python train.py --num_hidden_layers=10 --hidden_size=96 --n_experts=64 --experts_per_token=4 --d_expert=64 --d_shared_expert=64 --hidden_act="tanh_gelu" --moe_layers=[1, 2, 3, 4, 5, 6, 7, 8, 9] --router_score="sigmoid" --normalize_top_k=true --routed_scale=1.0 --balance_loss=0.00223 --balance_bias=false --init_std_router=0.00846 --lr_router=0.00128 --num_attention_heads=4 --num_key_value_heads=4 --head_dim=32 --vocab_size=1024 --norm="layernorm" --norm_place="pre" --norm_eps=1e-05 --positions="learned" --qk_norm=false --attn_scale=0.177 --tie_word_embeddings=false --parallel_block=false --init="normal" --init_std_qkv=0.051 --init_std_o=0.051 --init_std_up=0.051 --init_std_down=0.051 --optimizer="muon_variant" --learning_rate=0.00653 --lr_mult_o=3.0 --lr_mult_down=0.7 --beta1=0.93 --lr_head=0.00711 --warmup_steps=200 --schedule="wsd" --decay_fraction=0.703 --decay_shape="linear" --final_lr_fraction=0.0 --batch_tokens=32768 --max_seq_len=256 --doc_mask=true --train_tokens=242700000 --max_steps=7407 --dataset="wikipedia_en"
Below are experts of layer 7 (counted from 0) of a mixture-of-experts language model. Rows are named router (the router's row for the expert), up (a neuron's input weights, with its number) and show model dimensions 48-95. Each number is 50 + 15 x the weight over its row's rms, rounded and kept within 0 to 99.
After each expert's rows: "gets" lists some tokens that make up at least twice as much of what it gets as of all text; "comes after" lists some tokens at least twice as common just before its tokens as in all text. This comes from a sample of Wikipedia text that the model never trained on. Tokens count by the router's weight.

# expert 58
router:60 48 35 39 59 35 64 47 61 50 47 76 44 32 65 41 46 45 66 49 79 79 74 22 24 64 19 40 42 61 44 31 34 40 23 70 43 37 33 50 53 47 60 65 59 79 40 62
up0:49 33 43 48 22 43 67 44 55 22 29 46 38 53 32 70 62 66 50 49 76 50 25 35 30 38 79 54 66 63 39 65 44 55 77 43 70 56 56 21 40 36 73 54 60 46 47 62
up1:39 43 44 41 45 45 60 66 07 44 75 86 57 69 73 56 59 44 59 71 52 69 44 56 26 55 47 26 61 54 45 47 44 65 35 62 44 45 46 53 53 43 58 40 63 28 52 58
up2:24 46 48 50 41 61 51 20 72 63 47 50 60 36 36 54 44 42 48 67 43 41 47 40 48 59 55 48 61 43 61 47 50 45 35 61 60 39 76 55 70 43 84 27 68 57 56 65
up3:59 72 35 48 61 36 55 58 45 49 54 54 33 42 42 49 50 54 81 39 58 62 35 54 41 66 36 54 61 56 55 29 25 46 35 92 43 50 27 66 18 68 39 41 47 31 63 59
up4:39 22 40 34 45 52 45 54 19 48 59 57 46 52 55 72 54 57 43 44 63 51 13 38 21 44 30 53 46 31 39 55 41 61 68 74 78 35 65 40 42 30 49 47 41 54 37 55
up5:37 35 51 12 37 57 58 44 74 48 86 48 52 60 39 70 49 33 69 48 70 43 52 56 27 36 61 55 42 49 54 52 27 69 63 23 62 85 77 60 27 39 46 62 38 64 42 76
gets: " and", " of", " with", " was", " in", " be"
comes after: ",", "s", " includ", " to", " wh", " bec"

# expert 56
router:38 43 72 35 66 51 34 66 59 64 50 49 48 70 60 40 63 49 65 36 62 64 50 38 17 37 53 46 31 76 35 40 38 50 33 88 27 55 52 25 58 67 60 53 37 62 38 49
up20:37 51 56 73 78 49 53 39 56 64 63 57 19 62 70 54 45 47 32 31 59 30 46 52 41 42 38 43 37 25 34 63 65 74 35 58 39 67 71 58 67 69 23 41 41 66 67 59
up21:24 42 42 37 38 50 32 61 46 42 57 65 56 49 40 33 49 47 70 47 44 43 27 64 82 50 59 73 42 54 69 44 51 43 51 41 50 56 40 42 21 58 61 43 33 62 58 63
up22:45 81 42 48 63 54 29 52 49 40 26 64 63 59 53 58 78 46 43 56 41 34 39 23 79 34 53 52 58 81 75 27 66 42 25 52 58 43 62 84 32 54 31 61 66 46 47 65
up23:58 62 62 42 35 50 65 62 77 55 29 51 50 85 73 47 43 62 76 75 61 75 29 45 31 16 29 12 63 60 50 41 31 33 61 57 65 54 64 71 43 45 31 31 40 25 48 56
up24:45 31 84 53 38 66 67 67 55 79 33 26 27 89 41 59 56 50 21 47 43 71 34 39 23 31 33 34 54 39 67 31 37 33 32 48 63 45 27 36 56 43 71 54 46 29 68 54
up25:56 60 35 22 62 34 48 72 19 68 42 47 37 49 66 39 53 61 68 34 47 25 37 39 52 45 59 64 35 42 43 52 34 47 43 47 70 52 40 68 87 24 45 56 34 44 55 28
gets: "-", "|", "ation", ":", "ed", "\n\n"
comes after: "\n", ")\n", " |\n", "\n\n", "-", ".\n"

# expert 59
router:38 57 54 36 36 54 55 68 70 61 50 50 62 56 59 26 60 44 78 48 49 76 55 35 46 45 37 34 59 69 24 47 22 40 37 49 16 49 53 34 73 55 79 38 58 81 51 63
up20:43 32 44 32 41 64 54 49 66 29 40 55 77 29 42 63 61 79 84 52 75 55 34 55 51 23 54 07 48 35 33 31 53 58 63 49 38 62 38 41 70 48 22 44 74 67 38 59
up21:45 75 49 37 32 46 65 33 52 25 50 28 54 62 58 64 63 42 30 44 70 50 65 94 54 74 59 69 52 47 45 48 35 50 32 55 39 50 52 45 51 67 45 75 51 47 32 47
up22:53 57 45 36 49 64 44 25 37 49 46 30 40 71 37 20 33 72 62 51 45 65 51 58 48 52 64 56 36 61 58 51 38 75 69 60 50 69 40 57 46 39 30 30 35 52 40 55
up23:62 54 58 15 47 59 18 58 27 40 87 30 78 52 38 59 30 47 42 51 62 85 35 52 75 40 53 51 50 77 51 69 37 46 35 42 54 51 64 47 68 65 19 57 28 65 69 52
up24:25 12 76 30 51 69 63 57 40 58 54 43 57 63 22 94 61 69 45 26 45 35 51 52 49 26 49 56 64 43 51 08 51 54 47 55 52 47 41 54 32 53 53 57 47 74 57 42
up25:12 31 47 55 72 36 56 34 73 49 58 41 45 37 68 24 70 50 44 23 54 62 50 42 63 30 31 53 47 49 38 52 54 58 61 40 41 43 45 46 64 57 60 18 56 61 33 47
gets: "al", "ro", "as", "ar", "er", "un"
comes after: " B", " b", " H", "b", " F", "B"

# expert 25
router:65 52 62 34 68 08 77 52 35 63 46 63 67 43 66 37 72 54 70 40 54 70 48 51 42 57 65 34 49 52 22 31 49 35 58 82 50 50 37 44 57 53 79 62 49 70 46 57
up0:54 49 37 61 46 62 66 45 47 50 46 56 50 52 36 51 52 42 09 67 36 23 67 36 24 48 31 40 63 17 21 56 55 50 37 65 32 60 54 35 49 46 45 49 55 70 67 34
up1:65 36 57 31 39 59 31 42 51 49 48 63 73 38 57 39 54 45 88 39 41 60 58 70 38 62 66 44 48 55 47 45 46 64 33 52 17 49 36 33 51 33 59 48 67 43 29 64
up2:31 56 68 82 60 41 55 48 55 83 48 26 50 63 25 41 48 38 82 54 52 32 41 66 46 30 45 70 50 54 24 55 42 58 59 59 65 65 83 84 53 54 64 57 57 51 37 26
up3:58 68 31 50 59 52 24 48 57 41 31 61 51 68 64 46 35 58 59 69 69 45 43 20 56 44 27 44 21 62 54 38 68 80 78 42 40 30 41 33 44 57 93 49 35 43 52 34
up4:52 42 58 30 38 82 25 37 27 80 42 38 50 62 54 18 73 62 57 39 63 67 64 78 50 35 57 38 47 51 36 62 33 53 25 66 65 39 71 18 28 44 49 56 48 43 33 61
up5:46 68 44 70 56 53 72 39 51 43 46 23 38 47 44 44 32 33 74 65 58 64 49 58 34 44 65 57 54 36 31 61 72 29 34 48 63 55 50 39 82 62 48 36 56 49 52 21
gets: " |", ")", ";", "|", ":", ","
comes after: " |\n", ")", "0", "4", "3", "6"

# expert 21
router:45 41 42 14 74 49 32 51 47 59 55 57 44 37 67 39 48 42 59 57 66 60 64 45 42 49 48 49 39 60 49 34 41 36 25 80 34 54 49 53 47 58 65 66 67 68 41 49
up20:59 47 47 53 48 42 33 40 33 62 38 70 70 45 74 36 38 76 28 45 84 44 43 74 46 40 45 49 58 64 44 43 49 45 52 79 31 41 27 75 25 59 40 23 66 46 46 37
up21:54 48 42 45 54 57 57 81 52 51 49 48 14 47 43 36 56 59 66 55 44 55 24 34 47 56 41 70 64 44 64 60 59 47 39 52 63 53 48 84 23 54 69 27 43 54 60 20
up22:69 42 44 34 62 54 53 54 58 31 60 49 57 25 57 68 33 22 56 47 18 24 43 37 45 38 56 56 52 81 56 28 47 39 62 42 51 59 33 52 53 37 63 83 43 65 81 47
up23:41 43 73 48 31 66 46 25 44 74 70 38 85 47 28 43 37 27 66 44 65 85 54 63 41 70 40 31 39 47 47 50 61 51 49 42 50 70 38 58 55 62 59 66 31 61 42 47
up24:48 45 55 38 53 54 63 40 54 72 51 70 42 60 61 17 46 35 51 45 69 18 31 30 57 47 55 39 66 46 65 45 52 69 22 31 30 51 65 41 51 53 55 47 48 56 64 49
up25:50 47 31 49 50 59 61 58 82 39 52 25 82 76 31 80 65 51 66 64 52 28 44 34 52 63 17 50 55 47 59 38 59 38 56 25 40 56 48 67 49 52 37 68 38 55 78 39
gets: " the", "|", ",", ":", " of", " The"
comes after: " |\n", " of", "s", "ed", " in", " by"

# expert 23
router:65 77 42 48 52 21 55 52 37 64 62 50 50 56 37 27 68 43 63 21 47 52 79 37 18 39 39 38 42 56 32 30 33 50 56 55 57 53 38 49 92 42 60 36 62 64 44 34
up0:76 70 41 40 69 46 62 33 36 66 74 45 42 49 61 60 67 43 38 42 86 49 53 43 41 33 18 41 43 52 25 53 37 73 60 35 29 55 26 25 38 70 80 42 53 43 71 55
up1:48 54 44 58 58 60 32 60 28 71 59 26 53 30 64 75 70 70 63 50 62 55 46 35 19 46 02 33 63 73 60 38 65 40 62 67 75 63 43 28 66 41 45 49 37 54 54 64
up2:60 35 71 43 39 49 41 73 50 30 48 69 37 69 37 66 60 75 71 64 70 26 41 51 37 45 60 52 60 28 37 47 65 34 68 42 70 63 31 60 42 38 44 13 49 62 65 34
up3:35 29 55 61 72 52 58 28 49 61 39 76 66 74 51 50 48 55 53 43 44 44 50 56 55 23 31 58 67 70 61 53 71 42 41 56 64 46 69 77 57 36 26 72 55 25 72 47
up4:24 51 31 56 52 40 62 44 67 44 85 59 72 48 58 38 34 53 64 46 42 61 72 38 17 57 76 32 77 51 48 54 23 36 46 41 67 59 40 45 54 53 47 45 60 52 46 67
up5:21 49 49 39 32 58 71 34 56 34 11 48 46 47 40 48 54 57 51 41 52 62 55 58 49 77 93 34 56 60 25 37 51 41 28 53 48 80 58 50 47 53 62 52 63 50 27 40
gets: "0", "1", "9", "2", "8", "7"
comes after: "0", "9", "8", "1", "2", "7"

# expert 18
router:62 45 63 42 48 47 47 56 34 80 38 41 43 41 60 19 86 40 55 51 49 50 85 53 50 56 14 14 37 61 52 42 46 46 41 75 54 51 36 48 62 51 76 43 64 64 35 49
up0:24 34 67 60 45 64 46 56 45 66 61 47 63 64 48 31 24 27 60 53 34 65 47 44 67 72 27 46 70 32 62 65 42 56 42 63 54 60 54 55 56 27 67 39 80 73 55 51
up1:66 48 83 64 53 43 39 66 41 70 57 40 56 49 65 54 27 38 57 51 80 53 44 45 53 56 42 85 37 60 54 62 43 53 41 20 50 61 40 78 62 46 45 37 78 52 58 36
up2:49 61 49 67 48 52 45 39 44 33 71 37 60 45 66 56 32 60 33 68 62 64 36 37 49 54 54 58 48 74 52 75 51 23 79 66 48 54 61 56 32 58 75 86 47 40 50 44
up3:35 53 49 67 40 65 43 58 52 54 59 31 44 46 54 59 45 72 93 38 28 31 43 52 51 43 70 36 85 49 69 68 56 16 13 55 19 70 58 46 52 41 53 59 69 66 53 45
up4:62 85 62 43 50 50 62 51 52 52 39 40 25 80 45 64 54 70 21 50 29 51 38 45 54 68 37 45 48 55 47 60 60 44 65 33 50 61 53 88 23 59 26 52 44 39 51 66
up5:62 63 75 53 31 31 57 49 36 66 25 60 57 54 90 49 41 72 70 41 57 47 39 48 54 54 34 50 40 86 59 36 40 49 37 51 60 52 53 43 41 34 59 36 76 52 58 53
gets: "u", "il", "g", "l", "al", "v"
comes after: " M", " K", " E", " P", " L", " D"

# expert 7
router:34 71 41 55 58 36 66 67 67 84 59 52 51 62 57 52 58 19 55 56 31 57 58 37 35 57 24 47 55 62 48 42 53 32 48 74 36 55 42 53 60 68 59 57 73 55 38 49
up0:50 46 57 45 58 34 13 19 50 52 22 46 48 77 49 55 37 75 48 51 30 44 62 52 44 26 33 31 55 22 60 57 33 56 40 55 45 39 52 47 39 55 33 53 48 44 73 56
up1:56 57 57 56 33 62 43 55 73 44 54 44 51 56 57 37 76 57 54 50 34 90 64 27 41 65 54 43 48 32 36 72 39 56 55 61 60 45 53 52 37 45 62 27 64 62 47 24
up2:53 50 39 58 59 41 43 40 65 56 66 54 57 29 55 42 48 47 62 62 69 67 39 51 47 50 36 43 75 72 60 42 26 48 37 29 71 64 38 46 69 53 70 75 69 10 50 39
up3:42 34 56 57 59 42 40 74 28 60 58 82 59 58 58 37 26 32 46 44 63 53 35 41 67 45 34 77 43 47 57 51 38 58 40 69 66 14 60 61 42 71 43 33 65 53 40 72
up4:36 36 61 47 59 44 44 58 56 67 37 51 77 62 46 58 65 83 46 56 33 08 46 45 29 25 64 72 64 55 54 48 57 35 24 50 46 62 61 38 56 70 47 51 30 39 52 59
up5:35 46 41 55 58 39 70 44 54 38 44 51 58 54 45 50 46 43 48 61 35 32 54 50 63 46 72 36 60 44 60 11 20 76 67 51 49 51 61 59 81 24 39 49 68 69 54 47
gets: " ", "°", ",", "′", ":", "1"
comes after: " |", ";", "3", "1", "2", "4"

# expert 5
router:51 52 55 41 43 28 40 55 51 62 64 67 66 53 45 40 58 43 54 58 65 78 45 54 20 57 27 55 64 83 45 36 50 23 38 69 33 68 47 30 53 55 80 63 31 68 39 56
up20:70 74 51 44 52 46 34 49 54 51 26 47 58 60 50 61 42 46 72 73 49 40 79 41 28 68 47 48 56 44 41 00 57 64 45 41 47 42 42 81 60 35 57 45 44 41 67 51
up21:43 48 52 26 53 60 52 50 57 30 57 67 71 61 39 81 57 49 42 41 38 86 56 36 05 54 33 41 38 47 70 47 50 33 60 29 73 46 46 57 34 21 62 43 22 52 74 50
up22:30 61 57 20 42 51 50 57 40 48 67 40 51 76 45 44 43 47 76 59 32 45 56 40 50 90 46 37 30 81 64 44 36 29 59 44 57 66 41 59 40 88 36 44 38 60 41 84
up23:19 45 72 25 47 71 62 50 53 91 86 32 62 47 54 38 33 27 39 22 53 53 35 34 28 43 62 40 56 48 70 24 64 62 68 67 55 48 47 45 22 55 51 34 44 54 58 55
up24:53 44 53 15 51 37 43 39 60 40 78 65 54 66 49 58 52 39 38 60 42 65 51 54 42 35 72 43 48 19 36 37 53 74 45 45 69 34 59 50 90 48 46 94 57 23 45 47
up25:27 50 49 47 61 48 47 63 51 68 47 39 51 32 57 39 60 54 71 35 52 46 44 59 07 68 23 65 53 61 61 43 24 65 34 32 56 68 66 40 43 44 61 52 63 58 25 54
gets: "-", "–", "==", " (", " \"", "/"
comes after: "\n", ".\n\n", ")\n", " |\n", " |\n\n", ".\n"

# expert 20
router:59 61 21 26 71 48 43 66 43 56 57 86 34 49 81 55 50 56 66 57 57 81 79 37 35 63 40 39 48 56 37 39 26 52 54 64 53 47 24 45 37 55 44 56 67 62 50 64
up0:69 49 60 40 75 65 39 42 49 41 66 63 40 50 64 75 66 36 43 56 42 49 66 65 53 16 32 63 51 50 48 00 29 53 25 50 63 28 58 57 52 47 63 45 51 52 49 74
up1:44 63 50 33 33 31 45 47 69 55 41 42 40 19 26 43 42 36 52 58 66 64 45 69 54 49 50 62 33 58 49 52 54 68 87 30 72 66 38 60 55 43 21 44 60 43 49 73
up2:42 28 37 61 43 59 55 37 61 51 39 46 84 63 73 57 45 44 37 86 16 63 51 61 55 45 47 65 47 55 48 55 64 52 55 64 27 71 23 21 67 58 29 50 34 68 61 57
up3:25 72 65 33 64 57 60 53 67 19 73 15 43 41 91 49 43 63 65 41 41 51 56 34 58 52 58 67 52 53 39 50 48 48 41 51 64 64 42 52 70 43 30 55 40 44 40 51
up4:70 47 28 25 48 22 60 52 22 70 26 71 38 54 61 48 47 64 28 69 70 67 71 54 74 58 58 47 40 47 55 23 49 42 50 48 52 82 45 63 61 66 33 59 40 47 18 54
up5:53 44 55 46 57 55 50 70 46 31 76 51 24 56 44 41 53 24 26 21 42 58 70 52 22 49 50 35 63 52 63 54 42 42 86 51 42 45 30 63 65 69 46 55 39 57 35 33
gets: " the", " a", " was", " he", " to", " is"
comes after: ",", " and", ".", " of", " is", " as"

# expert 60
router:39 46 58 47 38 23 67 95 35 61 54 56 45 61 48 56 53 30 91 33 54 59 53 42 23 61 30 40 46 56 37 42 37 23 48 60 50 68 35 58 67 54 68 57 60 69 37 45
up0:67 27 38 41 51 62 46 67 42 35 50 47 39 47 32 60 66 31 40 61 52 57 51 62 70 23 78 63 40 33 45 68 25 80 54 54 51 32 26 50 39 60 38 45 49 55 31 70
up1:56 43 69 69 25 39 46 50 45 56 54 67 58 49 51 40 62 43 78 56 60 56 58 70 43 10 40 63 30 46 49 73 66 43 40 56 44 41 26 47 44 48 22 25 44 37 21 63
up2:36 60 59 75 54 79 66 74 50 52 59 46 25 54 58 37 50 39 21 41 59 56 53 39 48 40 45 19 44 71 31 58 23 41 40 48 57 62 57 67 70 50 50 41 75 47 78 68
up3:43 27 49 59 54 54 65 99 62 46 55 26 35 34 51 65 45 35 57 42 29 35 38 64 52 62 61 35 68 35 50 22 29 52 47 44 54 30 71 44 44 84 79 68 61 75 68 44
up4:56 60 31 51 45 47 49 32 42 55 33 37 65 65 32 72 83 72 55 39 72 59 54 43 15 37 46 44 73 46 52 22 63 45 27 50 42 53 54 51 65 42 44 66 33 44 59 54
up5:53 51 47 53 43 51 39 38 70 37 45 66 43 56 28 41 63 14 51 67 77 67 38 51 38 58 15 46 49 49 51 16 23 48 55 68 28 60 49 63 55 59 63 32 67 41 53 54
gets: "0", "3", "5", "4", "2", "1"
comes after: "1", " ", "2", ".", "0", "3"

# expert 54
router:62 52 46 34 43 52 57 61 24 58 80 49 50 45 49 52 57 30 60 36 31 69 92 50 33 52 36 47 31 58 48 34 54 51 60 90 22 37 36 53 56 39 57 31 52 41 62 58
up20:35 29 45 47 45 51 26 65 74 32 51 45 83 48 61 44 72 23 39 56 65 49 44 60 33 57 52 71 32 52 59 56 74 48 35 38 59 43 56 45 49 70 51 46 37 44 66 24
up21:51 44 26 40 76 36 33 42 57 82 32 40 40 71 45 44 62 50 31 45 52 35 78 26 27 38 68 57 77 59 40 71 46 59 50 62 56 55 50 65 58 42 46 45 90 51 80 35
up22:57 65 44 28 47 52 33 73 33 59 47 66 65 69 36 22 58 41 64 44 72 59 65 68 41 37 54 36 61 30 48 15 71 54 60 53 38 17 38 79 40 65 54 31 50 32 46 72
up23:64 53 49 64 46 35 32 27 52 54 44 50 47 51 43 62 51 64 53 58 16 48 35 62 38 43 53 39 40 38 73 80 66 42 26 61 32 51 60 37 25 64 62 26 41 43 78 45
up24:45 41 57 63 62 34 05 61 47 49 62 40 55 50 29 51 61 40 44 32 72 18 64 57 33 66 08 34 55 47 56 66 51 48 55 65 35 39 33 59 61 75 62 32 51 61 69 34
up25:32 59 59 64 44 31 55 71 38 37 39 62 31 35 57 39 37 53 45 43 65 79 79 47 47 76 73 37 56 74 62 52 67 49 29 66 49 61 24 03 72 36 48 53 31 36 54 62
gets: "os", "ro", "ast", "a", "orth", "s"
comes after: " N", " M", " A", " T", " C", " n"

# expert 17
router:51 59 48 22 59 35 80 73 58 70 68 50 71 40 49 40 57 29 65 59 52 41 57 60 43 59 63 34 63 68 13 45 40 55 27 70 57 50 35 44 57 42 79 53 37 49 51 33
up0:53 42 54 28 38 52 66 53 70 23 51 20 44 84 75 54 54 53 42 71 52 59 52 52 46 49 43 55 44 59 45 39 53 52 69 39 44 47 43 45 53 66 51 39 50 62 78 58
up1:83 50 64 44 58 55 25 30 76 64 39 67 41 54 38 58 63 40 37 62 49 13 43 66 66 63 74 67 34 71 53 53 51 56 55 58 65 79 46 55 61 61 55 37 63 45 49 40
up2:49 32 33 21 33 50 48 62 57 54 61 62 73 63 41 34 62 48 44 53 62 49 59 37 39 64 66 53 61 37 52 28 41 39 26 57 53 29 59 71 38 60 80 58 49 60 36 36
up3:45 34 57 46 51 38 52 57 32 52 49 75 63 74 56 32 38 48 60 37 43 53 47 00 37 79 60 58 61 70 70 42 81 64 60 48 19 53 52 31 69 72 63 54 48 46 49 63
up4:36 54 60 36 41 35 80 71 72 60 49 72 60 70 18 23 37 64 40 48 52 35 51 46 63 45 29 33 63 33 70 53 48 53 23 33 36 56 70 23 47 61 56 56 65 58 51 78
up5:31 41 66 67 51 51 71 39 89 27 61 38 62 27 62 72 45 41 45 36 47 58 29 75 31 30 54 41 40 41 31 67 46 66 43 43 61 71 60 25 30 70 42 48 54 65 49 25
gets: "on", "ul", "v", "ian", "al", "ol"
comes after: "or", "h", "ar", "y", "l", "i"

# expert 24
router:45 60 52 41 37 34 59 99 52 82 50 56 29 57 48 60 54 43 39 64 52 58 57 49 36 56 44 43 35 40 46 35 51 24 55 95 51 39 29 60 75 53 80 53 38 86 39 50
up0:37 33 45 61 67 64 15 15 53 56 49 30 30 54 38 56 36 70 58 65 59 45 65 62 64 51 45 56 25 47 75 55 36 39 49 65 61 48 70 48 51 77 67 49 53 60 40 57
up1:36 42 46 40 44 26 48 67 29 53 26 45 41 00 70 64 57 58 32 61 46 34 47 19 58 44 57 69 39 82 46 46 61 35 61 72 47 16 46 51 14 57 51 60 41 42 60 39
up2:57 24 31 62 48 28 43 53 86 44 47 55 42 60 34 67 29 43 57 77 61 55 48 64 64 54 51 53 47 54 66 35 53 66 72 50 54 91 61 52 33 70 57 57 48 43 47 29
up3:54 33 60 52 59 54 15 55 28 44 45 59 35 69 32 48 39 39 58 21 54 77 55 43 35 76 47 56 71 58 59 60 47 55 45 71 59 83 60 46 17 42 33 43 61 64 55 52
up4:52 71 56 55 47 51 46 36 66 61 79 51 32 36 34 68 49 67 34 55 47 62 39 15 54 48 64 63 31 49 53 61 39 67 45 21 77 64 39 54 27 43 74 43 27 62 44 30
up5:49 31 41 57 63 47 48 60 29 54 47 38 43 60 19 47 78 59 38 66 60 60 53 47 47 57 51 36 39 48 57 39 34 09 55 62 32 51 66 80 60 43 82 29 57 52 60 24
gets: " ", "1", "0", "2", "4", "3"
comes after: " ", " |", "1", "2", "|", "3"

# expert 16
router:49 45 45 38 63 44 53 51 44 69 55 79 52 19 77 41 64 46 68 73 74 73 66 29 32 38 30 32 47 53 49 28 42 59 40 80 41 42 38 61 82 52 47 67 54 66 34 60
up20:42 54 53 43 52 54 50 56 52 39 76 45 38 41 73 35 36 46 50 16 45 55 41 27 56 20 60 55 27 46 55 37 88 57 73 37 49 51 82 50 43 58 38 62 42 34 56 52
up21:55 84 49 68 63 45 65 34 59 67 61 60 43 52 50 24 35 47 18 29 71 63 73 33 45 37 61 46 51 48 35 27 27 62 37 48 33 19 52 52 31 56 33 63 55 31 29 46
up22:60 11 22 47 46 54 42 37 45 50 56 60 57 66 52 57 67 41 51 36 42 46 51 47 30 78 56 32 66 37 66 53 46 39 66 50 36 41 61 92 78 57 46 59 66 59 50 30
up23:46 55 56 35 32 54 49 38 39 36 75 53 66 47 54 46 53 66 34 47 45 58 42 45 34 20 49 51 31 64 55 13 34 57 23 57 58 52 59 47 46 54 66 52 68 55 35 59
up24:63 43 59 43 63 29 38 36 50 56 38 71 68 72 70 74 40 43 79 56 82 39 40 64 43 51 56 48 37 42 43 41 45 57 66 56 65 50 37 34 27 55 33 62 48 38 49 63
up25:45 68 21 53 52 85 49 58 50 55 49 48 45 48 40 78 37 52 79 53 70 54 20 27 54 61 58 40 56 54 50 61 47 34 56 67 61 12 72 51 47 61 86 41 36 60 44 49
gets: " in", " of", " to", " for", " on", " at"
comes after: "ed", "s", "ing", "ated", "ation", "es"

# expert 31
router:50 65 64 48 56 41 48 80 50 40 45 45 39 48 47 55 69 28 45 60 34 62 62 52 17 63 52 27 48 70 37 50 24 24 45 73 40 50 36 49 64 75 63 80 48 72 16 59
up0:57 41 35 57 45 43 39 92 39 34 06 48 63 38 53 62 70 54 48 51 36 29 52 42 43 72 44 65 73 35 48 59 61 49 46 29 40 32 24 69 29 80 34 21 61 55 54 70
up1:40 41 40 63 64 52 53 90 52 48 52 53 44 56 45 35 56 36 42 60 56 87 72 60 70 63 58 57 46 51 61 37 35 56 24 51 46 54 32 61 28 34 57 46 17 52 33 63
up2:45 61 54 56 49 26 17 39 62 34 49 69 48 34 73 62 56 48 47 63 76 43 49 60 38 51 56 49 64 59 31 42 65 61 45 39 52 49 76 45 28 67 49 69 30 49 47 36
up3:50 58 64 54 39 50 26 82 45 50 32 44 45 64 17 31 48 66 54 34 41 49 72 55 48 38 43 88 21 43 60 47 47 49 37 40 53 80 55 67 45 12 69 67 84 56 49 43
up4:46 42 04 61 89 35 42 52 49 34 55 47 52 59 57 45 17 48 60 52 68 39 66 70 65 41 24 68 10 58 46 44 30 65 45 65 56 57 62 43 28 63 49 61 37 45 48 46
up5:85 60 58 50 65 31 55 52 58 51 22 37 42 30 53 55 37 52 49 48 56 33 42 61 54 78 50 42 38 89 59 34 38 41 36 50 60 69 50 70 34 55 54 67 36 58 53 41
gets: " ", " (", "0", "9", " $", "^{"
comes after: " |", "2", "|", ",", " in", ":"

# expert 47
router:36 60 17 36 59 65 78 70 52 40 64 43 50 45 60 48 59 35 51 57 59 71 67 31 43 47 52 45 38 68 22 23 26 55 63 55 56 34 36 51 43 42 60 64 38 61 51 56
up20:77 61 51 56 50 72 58 37 40 41 43 43 09 61 45 32 75 54 24 42 72 58 40 32 44 31 33 24 49 71 50 61 52 53 44 64 20 50 68 53 30 88 81 28 76 60 58 60
up21:19 54 77 30 46 75 66 72 67 41 66 71 56 36 49 42 46 37 57 34 42 44 76 41 43 43 61 62 50 58 33 46 62 42 32 51 55 75 53 63 24 63 37 47 54 60 51 28
up22:37 18 45 51 52 63 35 52 38 45 67 51 41 48 60 53 73 26 70 58 62 46 34 21 64 55 55 53 32 59 31 59 49 35 58 38 71 59 55 40 45 60 81 40 77 43 65 21
up23:65 38 41 44 55 51 76 46 55 59 39 49 48 67 85 62 60 49 48 55 58 71 41 45 32 66 32 33 51 42 61 40 57 57 64 38 58 50 05 70 29 58 27 69 32 33 46 37
up24:76 48 44 31 50 30 31 65 31 47 64 55 30 75 57 35 33 53 82 66 89 35 62 28 40 42 48 41 73 53 55 53 60 72 47 51 30 55 59 68 51 49 42 55 42 57 63 34
up25:46 40 36 66 67 68 87 48 94 50 54 43 55 50 43 39 73 45 34 64 65 61 53 79 69 21 60 50 38 58 45 20 50 70 46 43 38 70 45 54 59 43 64 56 62 67 48 39
gets: "k", "he", "a", "j", " K", "ay"
comes after: "i", "u", "a", "o", "j", "in"